From a checkpoint of a small mixture-of-experts model trained on Wikipedia.
Size: 9 layers, 22.9M parameters.
Experts: 6 picks a token, a shared expert of 64 neurons.
Training: a variant of Adam for the experts, 291M tokens, 4436 steps.
Below are experts of layer 4 (counted from 0) of a mixture-of-experts language model. Rows are named router (the router's row for the expert), down (a neuron's output weights, with its number) and show model dimensions 0-223. Each number is 500 + 40 x the weight over its row's rms, rounded and kept within 0 to 999. Numbers have three digits each.
After each expert's rows: a language model's description of what the expert responds to. This comes from a sample of Wikipedia text that the model never trained on.

# expert 35
router:530500450434528585512485548563534519532488494558489470557478538499531604463488509499494460563517458502514516489441478471487533528476479491450505474506454586469523400562517484529536494466463508478514493519451438496489537437517475460508518548507399535528506453518453535536459521531439508467538471539424436514471456554539498577527534493517484526488508495483533440501481474473546533490506518513504485527550480527487559545489545557468517513518496421480559496561561459458448458523454476518415561521449591424505545516525531468511519573612526538578482552565497446475523462540449522496541476505499578493571562449478564512497477468597469509497535528436480505536541503532484474488443
down1:511565482490513557438533442542505510484564513408443511502510475424533504500536518571484506450548402499474535506499454501542425516468449497553519473547538493560455520523492533431472488533536497493494405507530418500495531568471520598510484452502536397563496539507502464492468516450388541555497545511577479490531472567513524439501512423541468527529469476490464435476456496498522525466481582487507486498515534522518435502479508450503516494469446501568525509499504519462573429461485488515510458472557445558472433524507554556493518499493463587511478543525451605491482498514490541474487502561505554444484464576502495519466567510540538468482553504528449490533498491448571484505541
down2:429553488470505558539531489540483485498501487560413587494539537459447420499494451481432548559522496480488548513487557461488542456447475541500517458527498544532437498577493453483518486493461489555578487505443479566478478566425521468539527502461429522537515537554526426519472495565485429443447491522483488527490562538518514464494497469513603455442535508484446479450470492496458427453513500490583546577498523465480574530476504496434546508549467574414553456496523529526406529518484457456501483516446475568519521480513569520466565555566492542522523473492477556507521516538497514473527438440480502515485463476486548520571482445567464558508494560491491481484521506496517547517506
down3:495460469427533396458469538500524507514427371521510460528466466481519540418481488458510518479473519494523486492459489499509504512522509454471546474539492539511500484507482418492456495472483454498455487524491566489463473476405475462545558509515539506537479424502563544586516528442493568470441564485573533526512498558499549542476454528502474498576498499515474461493532444525603464524560517401457460436500562471508461518495502495511443504459395493467518517482487515491476494482488504497520558551550486536537512471501547585566557463530585497486463465469521450469512465530514470530573571524512460526533485456469509516531545523415554406562502461477532527481545475523472507529433
down4:493530527508420520420460531461433458428459518492485577507491517478555556476500523520441482434451479459428496508579526524488572523531451444500516492481514504498419482547510411461439549496483505502504525539526398458493509476535468518529541521564536488476498561535456483558488516525495529616495491462488468521533448510465544487449542562559499481505464476513505493517542509587507523477537436567504533549468505453575493530494615527540477453533544499531495503513550471594494550535527508446465504606531578523487428482506516507504512513516534490526501516518477502472414515526489464500463489555491532530461490529558548501505492575496460463507434444543475502456555458423501454450451
Description: Field words and line breaks in infoboxes, succession boxes and tables, such as Born, Preceded, Date, Released, Democratic, Eastern.

# expert 25
router:537583502480499536499474519570507471506478484512525506502467525496574445438556501580467475558504533472488459441519456547581494503496513529489548453520523511543515495531553449485483511488414494472543495462501500409524541485445482469505456490491389454445501551499449482423484577530568548475517474534424487450556520530478506483549543515485556501438533527509492455463451497512527423461506473567501523446427485504478505518453501495553565506467528484538485612512514453428450460494468493589469403491503541487445482521558512445475529508545484531550423464516553480503552479526527452440480497535473547459499538475475518414531596540583545470481480503497493471557497468481511506495437
down1:520547498466512462529423508558500454513414456483451548464500458500494470510480495427525487463521470466490497500523493531450485501516461543463569474484527508543467492515510418482502532442517479506514519556513452588588522466535598514469358457503615464509505467503526498489487503486549571469559519552484512485512523547542450504518555467490541525505484546630486483520493464489558518545490527436459438487502556514397423546454498475511506502466417527489513443428524396451503514434494523570490518478501504544568510489444539479503464547469506499527551474554503443493443535500514440545517475443484433470497550483515503529504514525428536479456495492520517564531512531509464451487512
down2:542558500481513481538542560480439511434514507460477533497476560515539426488482555472533455482458464496442498554573556503513509458499466470645483410544434483483511495523400467465502532567459478490479540470534500521442565523507527534538433462472574502498517551520506498495532609460499543504524549535476501494456518496536547544491472564444512491542476523643506522551509518471507541518506432497471502528522494587489470513513469519554513523479467471504433524555589594480499526568518515575490537506503480522485470511526512537528521513527590467556462508423472521446536503510501497558494518535501472495552486486565508493463544497506522473457518532473546577544570488508532562476546
down3:488513524513491461531461584516442473507503397474530550470537491498495537480550515542519514491574474448507534492505484509504450464564493505473485456529511551507540427594509435470446462486492517485535505515518508486543506462515483511502462426524497547435471445445549485403552511498556603491447467504455498440510552553480498438573572529513386498468465478537549452514456454461443504488476417508492502510474459463490493496471490505530532490435542499517509579534456455440477481504480531518523457451532537466513517527525494503541524479562516507576539497494523494496542419446496477489533558492509459478469502521594517483533507419603474435433471421573466554477552533473445459531458
down4:481508454514481510462527472448526490609512583577481543586414487497476524525507544521493502528478528454530570499440475469497539474610471488483516515477492482581455461487490543492518528483478435534502480568421464480496482436553471513566519477556536551530488499469536534513480436491487493578506475571519526504491474518491466551562500480519579511517507477427487509456539450468532552418485484476509531430522511420597523525494470483553395506503475432486528566506502480459523465508506500534467439494431533506484506527526500550464525497439581479489527511537482496546503535555459504494495517575461469577563462526531543439490563546522437503512558555551519432506439489519565516506533
Description: Periods, commas and pipes after names, years or values in bibliographies, name lists and data tables, plus foreign articles like les.

# expert 7
router:544546516504486571570511524574510451477526518442557463553465527517503555463450468472572517573503494489467470464541448497532598515527493530541538469553502512497497510520477559543504511471477460501444492465527489439479457510467413465516571553478471591483500548519427517459526562442531514557493401416479509508500503479507517513468496475446575493429525510476484515430472412476515472521508445523456528502477497494479560510485453445549482557544564557578534538542523452498494433533385501500451495574489529537471513428501508439441567463526455526523478493507540491530518469456491519488502488547521505535491575543551517404531491509582507477513475502469469504545529509508559431472487
down1:484496525492498551518466502490536499416515512583549585432494578476491473459512467546471495489481512575504504476492425524446421499535476503524519508561538433519466600454481505501469531482534512507488531466484485479500560479483516519488440517541532433530499502481477470462481510401490479433586506567546513456490507392472478425532526453514450399498443501471494521458488494551489473512541555509431561508516530494537444476499515497577449425502538428487499502482477542462486512484550479460466474448524512445483464478473496454512535551542478520477507500599512385486460514549505506489489477453474565443445535514529532440462521482434443492552457502468487550484446485526390560477498
down2:513495510487503459470453583492481485614457493554453533531532563459508504543437590440461450569518432447560481491446519468484515530512524469425544500509559483474486413448478494498526447516544548566536485461475528494509497499510525479524419474473512574517558500551447546567540489511459584465512532518493431466554554543554486566567493553473537544432516460550496451446531463458553490551496489451514546517508498499472534487455504500444508428480461529476548506492476436484522479522467476523513499496460519499531463571434445407527543546521543475549494568466472516506496504460463436515442485445474539512436511518461504526470486557503484526570608521463471436506449473499495469528501
down3:477499457540443461497573469473555479438572565529500488530507479521476503471496472533405449493534547556495452449489478488487529444494571467455475433539515509497508517491595418480466516518484525512457514498601505418433436445534483500530462530515494492519531494449485521526447505530438614441499480566485544524670498442487521574492486506548447460504487519475516547471515469487547471614448494456501479508516485508511421478441529581500433473464516531507475524512502489568467475502470523544494467522505520502516526523439494543551485482471474480501513466506557517477520508508505499443442509495451512449504534568509494478556441461394512501442469525470496462463459547551539505509485
down4:546488445537510523389524484450445519382443572543501512509464441515489537473454525492429538503448512522475530503537486496510437536532485478522498454514529517558479525463504481503463480512483526476527541494506495476519528484495527491464465611522660525536532533487444481492508471496541552488539476492479520509561481440510509418576532481559449482500460504482583485487460494535497467448489534461503446513556526470512504533464515465557495570475450489490490490506477525498526563443495418463508443501491574499460519476472511509494545456504515527537538575562466424455504469515442463464475487425516449533499446480431525524503561404430475518443484522497499432551532425499476518425426
Description: Short letter fragments starting or continuing rare words and foreign names, such as im(porters), cul-p-ability, ter-rap-ins, We-imar.

# expert 2
router:570487516527526587514504549552513539364497475525557522462477472543558560481448573524477504522495488537412519487445562456529528496478478533419566448554445515452528453367484521477492533506501483517431481492505457440487529489466436552520538521467432585525544534515508500415472480563538463518516492467412461525561521567523492486514551499554507526430517486444460449449469507507514464544525507516511468523474532525474568529520495534470537457528506489531500558454514462466447441521487512481484566529465585468470483514452483467497525474537513453498445539550509462451527485492483494492496472485496533451503551390541460453510500520601520502530558538481494510556545479523520475498470
down1:526552519468563509521496467486475542463546522478454504478473483481463566489512537555497576542457485497528520414514541410482528575436529513589496564493501532529511444488537508475512552535518439518506435490566477468538547489473476584562502441501477502490511484452522483510442509519504437547573465519460473523501492529505540537558357473524486420498537557478534546488588495471440511505475475461583519438517536495432463534475535471491491566478438463492533499508474493532537540476477468537484596501427507488477493509522469423477552444506478492535541516499522491510529536507384522452576465523487443473509542524532477467462500443511480550542581542578467524521559482544498535528526
down2:461444496532526423498491548496438510392509441475489515522531494495467478554407526490583534462499562507515524518531503500462539494520472555516521532482532481452526423448483537391549450577527476554519441571522528552530433553554517467492456470445522517553400510434501561505585506415486464581511567424515465500505517467482530497465464469511474497471464497400573491466498543526536483458529446545528482537510473458524520508490496492512500446432515476505544502503456487582528565449459552571536482489505537486495457530454485489504504475483469465578528484509437467560467490478448503497480521503484461513526549567525513468526452423524543495499490581522475555475523573540509514504498
down3:498475467494519450417505582516508513605462488520510608492488565477468596492567512552531481507534545549520474420446484519489466525521517494502498489471513522515557562525470526478490530423492555498497509502488515504510491535518504507495506456502549491524502462530433475477468527469548402539562469556449513532463424445439471479511575449468465551558467479452514541584538504528541578506587605497449498506496524558542447587476468476500488466484496481489543456508520539524545476465532480522562472527474476533514475514540589487523471576474485469470499426464501497417538516465500468477414485414487477456474440479543508470424525468451461503489500546496495481467463552474516508471424
down4:460538497540514559548502573587472487576461523482568458457452517535574398486512513551555513528508488545551514551518509487554499509480535581536461514488471485505531491524513545554469474451491551494475548520508484524488520499512497435532487516528455396531540585539446472529473500503535580489512503501464462498559448480536539518583545515479528498487463486530509496507454537539496477467483515518516425563456542413517558500520508480569585617485480500448462541494541538506498505493510452504524444502528492488507428485487464513494485510535556463480528441472595529475543531488476508451434489509504535559493601488469430498443465488525494469511536460469552492506486541438535414523378
Description: Capital letters starting names or words, opening parentheses before birth dates, and word pieces inside Arabic, Cyrillic, Devanagari or phonetic text, such as B, S, (.

# expert 8
router:478469486505527537519520477518522532534481545495552547493514439503511444406515548484503547515552482521491539423439498481544508485493472476460507426500441559500513433433471432536541554493486531561577469488442495473563535487450458445516480516412418542456480506550423502490590506549459434534457566505494545564497476488529516470514521458545489482436476484496504509443473475494528527554518477489509467509451478530479500427458542511464572469604509540493564519528544500449425449462528433481517480484476517451488481504586519481487509541495501462544475578510499430535478549495531483503500528553457513468587506474571470524552552557597541477555504447495536450532486517533503438420509
down1:458512520532523489517440557493451495491488497520491494488457450465526545500455485452511523460487498581587498531567497527514476483500474418523433509409502544503506431473529445466488503521528486536528535475539409495522445430474529488520464504526475554495461435497476535488471509536483374482425471501505455480537442473471411536500544417497484443521494509486505499456527490498562480603521529532469507511568509419508539541493494488455518477609491557451407525509503465452479494487452439529571512459463559456500503496526531496526488504521566496529520494503434497540465477470561458562476513533508501572501507473513557494536477589586508522489498546553536533501551421527409536476426
down2:510493538516522538502539559487462534518477508504465469506497414514536433447585522464476515475497501496483485446467536502529573551503506553523544515423513495523503505540508523423539519568472509527488435468499478494514531471483522474471674512388460572470507492467482434483543522492563473490518537508448571514476472528506482510443484563513500468518500607416515580472479495536489508318523463469542461494527453555459457530467527517488515445520530456480520515487504440515499523516461433541513474431430467509458458509459469523481502501526557470545507552451540509561500544511515527510506499496485498458462565463449480482488511566455524534539461478509405489504484524488492562489536
down3:487479516501491558467543495478501531491511508503450463499510487483539514477504473504541486523525495494530489478508472514491497554512513551545527604532478474536517529513549549492492487506517494513477505485529536508470530490515453517502731528465399441570521550485478503402508527460463528479522525530515558497529501472491487477491463489466469495476539481295515425462502492535492568321508427529480462471492518524515460561515453543513482539494495406500494463464470524488571517542466458550539482505469485437509525496474467482520487451486525532505466543499543476484508541519518454505507516497520488446486534505440490537424528429451482521504498532499476492532483499547480522477540
down4:445623436575470450508473541472443540583517534472530500506461534471507521475441458488536560461505498539522495514489421513540534489522491554507530506516486476502478513471503471491538533512486490489487533435513494500457475478429562493439677484450451499551567523526502464468450535481480499467522499503444553490514474487497503493554557503438513519482484445361513477478485458569529517347432384455574478442462502475504506525500449493481479494529513468472460509541530490515534448555544438479527534486507502430480527513499450488510489506466549486528527449490559477529457445505479494526551490489478527474470556521549459498505513458521513522467522539472452532516466526440466538510565
Description: Line breaks ending list items, infobox fields, table rows or biography lines, plus hyphens, slashes and == heading markers.

# expert 32
router:521527462579503551459434551549543496536489477601496472469508525534523511442522497527485490534537467519513514462418399490554561477486520533391570509560516569500532413514479411491432497459514507554562495502485450442472574490540522459464533517475467486532544519540484507486512494492471492469540490450442503558466471522550533456492556476542495494449490452499511452480479481530521423435542487510514450494500448533576516535444513554449520492571533489555490553544514425516490491504467462492424479469417552438446466517508550468526572471579483485532467585500512445493507506487464537562557451464452523526570610489462541463526498483496486487511507492494490512534454442481506521537509
down1:417464518517523484446472517517485573342463484495428536509502525489513455483447504471519494495465591512448485573514463485467496490459564482504510485466512481547518487400492546508496538557493456506482480462440470509513478582553533512430602502416423552524478457487536467449536482508459363509500509482478488519486529529512478503446467476528448478463483457544469539547523527534518500448475548509508440472533595528488529453498441522499463465516495534424510426556538519493521546485542504479482458498534523481493379505539493530534498480550456487497535558523455422515423509491458562574520476481508481435486496527525465539504529484535465488543510482537510541547467475532489502524423
down2:454512462476485551542408501506469547458526466489503422503524578507435537486527477491466426464531486498568581518516500528521501516472472544507492428562460502487540470530500445501437502462542510500429473519500559561524499474509513443517504498518596501504558508504493476494481501442537532543442526437514561495449513451532439537506477486444508523463472503555416522561569510553563486488522555481445591485499498435500433496443508474472560525577518471428454532511558499446536510456521524448594539554566528456479488465516511528526541572478487511509540519529502486521478543512492501580495476517544549570487525400465467552505495484377445466487501509491478434431548492502528463525499
down3:502490388497536470441482444533474474516496511411490473525456530520496455539471513516547457512534470484453450482430533496469503534562522575511494517467479486542471581497541503511540530551459472436494474500558558506505496523518521500542443416472300524464492492466485516505524525567464471533466471584551525523462482553561568550450505441471477502512493450496465504503500487466477567548473459461444455537488482586504501425486491489513454587515501508509559511515446504531445524489484500550477538509540467499520535511457520492512492465492445590472478498565557516510535462441514507502476568512549551461524517436498478481485477435608495505556467457509517542550529523465479470497569
down4:551593506530495466524531484484508528499483478461433467575520450537462506482491508507541486491567548473496546513480415468486462498510483473489486443549507393559540463488546509474501497503475584474482464443521499520440478555478486562535522559486460481540525529545489577534493548514484464534495543522429527400522527471501464472510481476490522461546550458492487501461506463455442511526551563595440489466518567475485434463500466484534531564514530510490460519585512526519553505443521503535557490536533503459554469393425545498535539529470432520591557506482524550550500514505497569460504463537592461511507495452530485500480465573410529490429499504514533448539507529408540448539495
Description: Start-of-name words such as National, American, European, United, plus the and leading pipes in award or stats tables.

# expert 13
router:517516525499553537512487528503522552445473515459501539519463522575547496479463486545513504446558437545501507449480500545628524480517504493575568411484459528549504509474451476529564564540451535575504470444470479454479523542544440496506529448479408470487578600509499529519423536547531470524501498475462477486528526552541486475512499470466576463521526516530411490477432434508539521517480423512464457560440536467485567477493519465445527468494522541454513523501537492443380457536492474511501481502502494491461480556465522480480584478467463479562404549508506499441529493486510526464488529487445517480561524525603414470514495508534516491537547435509497511537565486529493537489487
down0:519527562488482491458501566551536537516566466436454530529477489512506453597463492502446490507490473439520507479502569560487503513593533461537503511504471454521479430496470591523480484542478497505514440551528467570499474556529477477521600508516461531539491541497616464440501434446518453450513482428526569506483519545507511597490502494498553476508513515520500466528453470423473456500479512508557484412522480478519627534498472503572486468454501506487530521551509568515460542517477475501496538505458524497485513541573529556463478506516525471496501497417483478409451511541505517521447455535497500505522487450367531545482450497477498505469509472471539407534466411467536521452511
down1:481559514464477489519445425525512511451541476565535426446460509514517432500519513495476492509577526453466539548465448483442491538515478484532444477474526544489477609533511471526458446543430484441519531423479445518544475574463490588487499498468586528472437462457594507509550568482550529477510553603512555545469411569482505500513486504544524453526522450534449492461501478495527524469492437519481538480535474552488478445529572522468532486494475474530580452420498556433517457481499485412475455492529449473531540481462523505442528531565526465492512431488475469544528525496491415507510456541451507489497528495462521445491579486552529492484453525451471492477524460435523493491453
down2:512414485527503462583479467516589566551475492481478442536449444466500522437484514504566462428525452467475498549438467434420475489558556578534475474493538506489555497519430601508521480515566492488441472520522517528457533450459501543491494499401470528498552506539494432482505530511535499449481448516445499552438502455436453473504520470518587537516493474501500569440495504507545560560507466554508497509512476563535468578524468467560542453544567465539488455587514483519494529472527474474460492481471518499526569447435464561506483543464485497434529478462561526511527497479498548551507512440471524440475510478493421449472489482585494490519465476504492555543516541455434530540479
down3:482534455561515490488483481402506484462438562462468515477478433419468522525477541553544478574544464518564570527506474504450479518459466543492460494550477436543549450455513461560537505554568507516532548531503516525551517538526489497491573512524452546473559484546529536472451437543538479517534535508470552546518462589539442486579436504443470447538531458496555485466455506512461533534509492512529520505483524431538538544468482485542485477546444528447500472476489488535542547439514490466526556434405473490511576439433456450524514449505434433542484477535534574500481478518544525522510403569487513440436483533466468532493495496514487470458550428505558480464557507520508494459556
Description: Capital initials and abbreviation dots in names and codes, such as David M., a.k.a., i.e., a.e.t., plus hyphens and exponents.

# expert 36
router:541565584519550539541547509533524509506463513527538504470486531550536444447489496496508534521514449542460526485472516501549517449439480451464555413491453509530526521524472491541448550519496511576543466437466492467536570579548441490512446484464479482451581558527475487548439540502550496528432485499459444610549448504560509441519556505435567507504490506479490527482464390476514452464528432485477498506447544509555486484541543503494553468560562482566536524532484443504475415505506473491543428450470541483411482513483502483459538473516509575542444539503607483507465522456554534477519482492477541476527518487510493469486441517485539498509497457489434465590503488436546506514449
down1:557478515526506501512498456516546599563481527513480475540528469499512550456520455492465518481481487431434481459443476515520477508556524537523526507510515482537457398472462528500471418473510540517518510570500558500524516478484538517470506562495416543509468519512433518525497576504484551445521543539479504569623537507512573506548507499532517519463502453374503437470553583491498567558455562435483540437502521502447458575455521448520484463547570474471470493445505466502511472472445583541510488505548487482526521491476486448527501493535539490461539428465488588478464520501471534517564530495517469521463521511563471540432484513534431551544457491553548495412521417506508529518470
down2:526499484541475541504488476438525557436475580524520456536504501473503404514499437478472467493539511443522451494552494498552473439445501504488542599522561514506519555462496451490477480491477552540552467512483529493544471424431472532534520542493679524465529495454487522521530509479517590534553476535485473513479456484525491548546521496459528469516502529596523458557526494438471502535458487470470500508493469444468464481538494590487508510516453480465446525447506509478585542428472547555535479472540530555519556487542493464466502580422592573483539509504505482474470471480512482538487492478508470502494404499482469452473586535426520526498505491503520455473469483490450545585557
down3:541526461440535540437454583436473477480554447466461546500563527438520592516516445491585508451479491559551455465489458442452482497574542523477519470500453462553528399548468497485498514436486525481524475518510516454440467472498470498484570421523479596505538435489422559449518473462487469521480526492451478467516510515576525479532453498509510476551444499496515470521523513512465428471450446432491488511466507481519533497596516464486479486509440425503517480561554538456450513493441517482508447501542403521568537570561571462478491526539500466501490475474505524499435497602567515493495438494465464512498480529519483474513491489538513505591567505494471524505455476565480497510449
down4:515505563600404434482526482491437539448464482523546543530454564510492433539440492441504518525503477543497533431510477496515462489467523443460399523503522522462554490471486440528509440503487521490462508520491607487472447469494536482465455605436547515545464511467531493548501492533521544512523464493479511435523488495527442481500475490531453406540406529541519495524484473523538460475478499535493506434506472534478456472530503539518550403455513503520502443488403528470565537549474532433533440470542530546487481495400428516524493463470480536457495534513533521486484437479496502495538479536457536449499497535484449572481507479587463406539494482583524520545542506484530547542533
Description: Commas, and, ampersands, colons, semicolons and quotes that join items in lists, titles and infobox fields, such as Law & Order.

# expert 17
router:549500488501542545532537549541459474506565463534584442509465558548532469442441504490455509487552533436459542464528480426570473410470484511492512474526478523527521467550473498511554520472429477501500474475507507446565540598500427451476516524440514569449515566533442461466511480457537508468443449501372480469550470524505568538474524443487583536464538566525486455497470485508549503463525429511469508497446512501495516494445478526511575515534557465559531495517534546444476525535427482454500460494468578432464442462556571481518512522554491458553462510514508475464547489572465532453565486423487520491572514522514490491508478530503507451527493511428511463477475462552513536524458
down1:546531522473524431480506487573459495492517503473419475481460526448466538523535487481442448471441491476496562515469499522545477596480453495526480478475524446580509497524534512478413504434520559505597511474551488501501498541493475519456498489474541442518540490537481462459507499472461547497477516526444421439503458508487494534498555453469524545436507497557456528462514563550536533447554461519542523548519485520491522564480478451543498551494549525495591567479595460497515497486562536482536506514536502553458469439590471500478510456507507419502489504465446417512441469447476455546439459467553497470460522540532481543489512530455453472617529412531478510533419510412505526495564
down2:529611494524433472451521448433576454539501534473485513493549501526437518537445490500494538512463508535459502475492549515521512509462487506497482516505477488495499470577520504477475488477450447435477489446429535490486413563466544499487485558583501491452505411490464544497472498530538492533494475542484570509498554478489504550579531534532503462524510528493457538544519533504528473519496455467404483479456475522484496511572485568546454567541555495489549549449512449446443445447510488414499515555527541489501419485536496503495427516488602479412553514486476516455433537444427507467520501512489483534534531367484470473526453476538551454547454491564469568519521536462567498496474
down3:479461497542448521463468554385512487497499505513512498502489471530514443477501471526492575490469505477508417522531480437529527460546486476543455510511509490507482539541481477566517558550613444411574453515518511502598454514472519577465468458412487499433507511405506518526570487510470447530495531506429455467499446577476521522519503526478466529469534484414465483481592439520602491479562449468470430480449487505483462515514481522483435473437460475479540488473498452468529479473521437535470434492545548457539530542451483446465479517539515515548535501442505425515523508487481483517493525478497471512469486465564492484380529497496522477437458549469477502507569443507513571514493
down4:474534534502487566507486479446524519475588513496521502578499510532552443494473543464555568497431457483544476493560499493482455510515442515511435515547537493524543471536480540576482507481509469484551431501492559453481519554541477509442582472460443524475441514467497454461402503523492448461454434506440573466547533496568519533479507472529520512555538549475458476510504514482507516403440480527557537542501457524415517562512498479550497509461485458524528539531547426508558494528401470502537443492454526440471530533519518495553495406490472526453571522535465451490521483556496478533472486529464527534410544535508501495497448568421545518476458575435520474484516526509546597474489
Description: Determiners beginning noun phrases in prose: the, a, an, its, his, her, often after of or in, or line-initial.

# expert 20
router:526480520529491569570584487547523478557495500495543468504485450501594463443497516537490471522535448492540509470460524513519481523478498534498508505586488517554536490483496553535487519464481516540590478496491461451455596561514426494506547516428525560490562532494473463516457508524478372447468485518460493554538426519545513504524559487485534525392502504455530467437492458421485429503524465551454529548489517489498524464516563480510544482540527471491547502518538516486521508502445456570460389476523551453481402456512524460541533406521448502526432458546523476536512467463511475436517524452480530478441497500522492457497444524467524517537512489421480457486506407442479452469469
down1:442485532518491554536513494484491586467470552488474525562482502529485551523516518511487446523495497536377503580508517444460559463458524541463486415531504532487477557558573568474449485500422489470506531522499473517494519495426451481456479478486563449461479425512564524543502497459494474469513463570438460521589472538541510531440451546467524505477476504582459456538491389507507522567456529569426491473516488472497525516453489616473478466474505476517565541477534507488494403474498482537483493507520516459435444441435448521517501534542488482513557554543538471497496534490495484507544514506494459510455487537491470402512453536523510490452419482526502537495498504582470566477434
down2:515536425571466449462469485455561511403603469536466530495453480453505559545432447550564575533487574519455489534547429542504460526468532514529542507492508468481522503474481512523519476522526506493473557504440537465490465507451487459508512486463620459496577502550485543471537540492540519549474477394482518484477508446496469460496516619570513453563529486477551504493484549571466486461491469545449432458483494501462524499457425481431492419493492437505489546429545494547467489466473428472493596518524504509477522535513460569451477481501480498486491565501508443511512501529479503524509502471506496465508513544529476581449553522426485487485482556504553536508565476473447533504455
down3:456544468486495486533567429468521484570443478572565507506428487489411440578551533448416552503477489535502516506490502489479514478448596502529517443508466548474518506503457413489474458430486470514512423534422408514544580498482479473538482542504465519481414518533479524565559460516472461525514583487456567494497549450517568469477555469565492553439501443497480472518574462487489505543530573492446509465480551472455516465487520481496498543495564481468509490490423567533514498512544446402484497485502515492464490487500490478499543467524538498443544498543480502530486498457433476428506484457532467552498495547520552493431418420528536535527554503499509521490432474485521479460485
down4:525493556457486520481533478500462526445543447520435444485535485477547497488550508483468522489498417454537527494504478492526453567495518452555492548462563492481500596517484471520490406494512462492518569529475506497562464550470487613549490529471646535496471467409507421458497486569522583427506474468551501548495546493443478505498477572507500438499508587486438522550495534500521515469514493532556540469451531475563532485477451441458509495484551474499489535498487501453578470490518538547474499561488480512470533527542524526572527530502541517505511523479600436491579463552421464493469532389522473473498434485459488506558540522476540497564505465508554528493508484526533505461499
Description: Pronouns, auxiliaries and quote openers in running prose and plot summaries, such as he, them, were, been, but, and opening quotes after said.

# expert 18
router:502508487489570541541542491477487451502493474496578497585403564502539489459493438508513491521530502490494486450497501475554524480451491513504527525552474552490503505499487573583541472439497480501490541519459401486485502521476442505535611517449483526547536514514480501552443526494505535530483449459431488512598496557554491549474458455497528523495523564394444509506523493507546471544504481465478446494463505476366543542526478495459611506511541483525541532528535480525483436513392450496523446500513581515487513500497554501513568453602411548503484526571539477517496507480493550498498474512518582497485490507594490503513505527531571479569516458449552522517537502518488497465486
down0:476486484444441475441481503558484522628463421522508455360518432575447589461550493473439471531590544512518474525469505525463523569500543511549528465497524492478511467397421542440510463480472520595533476501511506454440533508485452519543460536494521553477517501495438599516569406468458574518476532453479480532472509509392497452525488498512474528480521447507508458575428544549546471560470492468497548482538543513526468529476541492519483452503509467470507536464559562456455518521507528456485530464451501426534532494505432511481555581501503495479487482450487587504501495507495475527525507500521449483514529522482528487499508474485527517531536472512482462466532528478494501487541
down1:462557487516449404499555537522442566593441505483520516462408536492507514402493533504510510400499550557493520516516446438506499557514427526493546516527531506483543419567468467568497517578489512555528467519557511531513567481543529509481522510434510553502541444459447539548502491457498538536553450505388511566505525495491509446539516494536484506525547441476519512535494473479423459515508517458476482542521500563520446437490494504486460496431490484535518542519456448502545447514463549559500543480501455456509506521563489488486555500445492487564532478497511529530504562469573500491537552475522453474511508473505481450590445494429562504526498504626488545471517441537531539475495
down2:477523506466546520566516477506516479529484503548515563463534527469428526502503475509477539548468543450510521505534496575468485463446507446466432452487507466588425518505433502494519470462446480584492544437514499504529481536429448475505508482523557474537536514446568528561536497459492522495537589467445458538447499506501507508515457462487490563456506486410438469487470536540440469581449438514548530474491568459464480540504491533499446531457454460509485537496535536449461520525487539493510537514509515445569540447548422591539504458462492444483391466523506520480520513530464410485477469496485565470467533570506492543489543493497574466545597499422567487518530497554467479494580
down3:528522456530540406518503571489509493599429539470515453544534472533482488559517559490451460501477509555516562505526528523531493513420512518437540551411463499500541406493435519492506519544448528529494480484500507574541441467475523485536463587516568565514524516420503574538529442509419506508540530528462469516520485511524523444474533542524528488493391540534487469463563515540494478437532441444424528560474482522538525456450543499527558459501508493506500518468498542455468561479450459465507467515507514547518553486511507482481539508408515502502480447508590558476456488508522510396390442483475508439506483481519521479459486521497482546547517453538506444468509534486500568527550
Description: Word starts and common nouns after the, a or of in historical and descriptive prose, such as capt-ives, maximum, status, north, president, St.

# expert 28
router:511589567500522571461496538565507451507593492517482472487443523535553516409476536517495541536498499509517513494483494469580547518506483509501576493561541577501501474561469471479458500487425454539495509490495489430502536530546412520561532569471489430440496507497479488497502506517517510502539493482458437556513489505494456523576493401487570423478541529482520584451486494512493456463510498507416486558435575491481527536517498518520496523514571500594526569563525445494538472542489510520464421548505506452465489487474478516466512485566479516523495543533526483461465419498562541516520475557438504458461457411474542471534441530607497461474470508462454463537430485537492458521486
down1:500522461453450478533477469597518519456453552467501530506541565469516515533522517453521472544568539456506463433532528557480506448492500568449559493410549454482553473479479460506509462528429482528528490457572475518550503477470482520535528537501441483503468408540486447587505475517525457468476493461482451472476464497562572527476498464556503486556444470427411427486488438426479472540480427511440470515522509462533493414497537533478476468514556513499531479535489451562524471460486450506496468537559476450501449519560554494512417522508521459437491459526487521479540494568522428544532503507504535533547556582435499506483481519467584502503606493434459482486517504499430510498464
down2:488462584472506480508567480434550490430520523454523483522490518438480462455468531468526499481516571471487519481475499494534438506504524527539472473478486495452469545487518512500473502480536484538450438462421530510531600511526436489461541524457657386501471448529460551547526493523541574389507523506523527484443422531504442547544522475479551479487535504465497452525420539528523484552455451481522468480534426531535466559448550527493601487495517435455525498502517485514464450500482504535541547435486476443506496506563504493519491484505429502561469463470529521535506524498516513511532543544515551509509545493453453502409448494459515458538522437475466419512528520590466539471516
down3:515429428544536482481547539489500464560488505457480491480529490410438448482498517506532496583406494492464528495459546489487527495482436545532497495469534463561491478526525564521507526488406472469489525474510456561461556492494448443542439443502402492440516570528450525554454563500502535491532544512522514500509530494559480545456458471548522549450618543472534490445474467445461521538443493490473496490468604467511481463511440551523492539518573463492456512525575470465537524513478488541532466522463537476454532510557500467537511507463481498463470467499518487551604520485504547398458566508453438538528475583472478451523443456588528506542477548534525522503496513505492540458536
down4:458494446488531511488473447485456396494529520478487532563520521531492488552554518520481487539544451433490549514457554439431511547462453500463551512476565563505492532546599469481489460483492478480480474484509474476502486497465501489521534515482462565452522577494433463536508533553528403541472483518415511500481462513458556491506453473524452446454519460500590447570509481479526511479515516458480476491536466485500521483513645547525512496546620538477531426518504526511490490471474509515567447436436545414458507478496570478507460454512447506459536547521465445536553459539472507464518525486535538439542450543520520477495530526533566503483480426533448405556473519534515506531459
Description: Punctuation closing or opening units, mainly table pipes, parentheses, semicolons and full stops in tables, results lists and citations.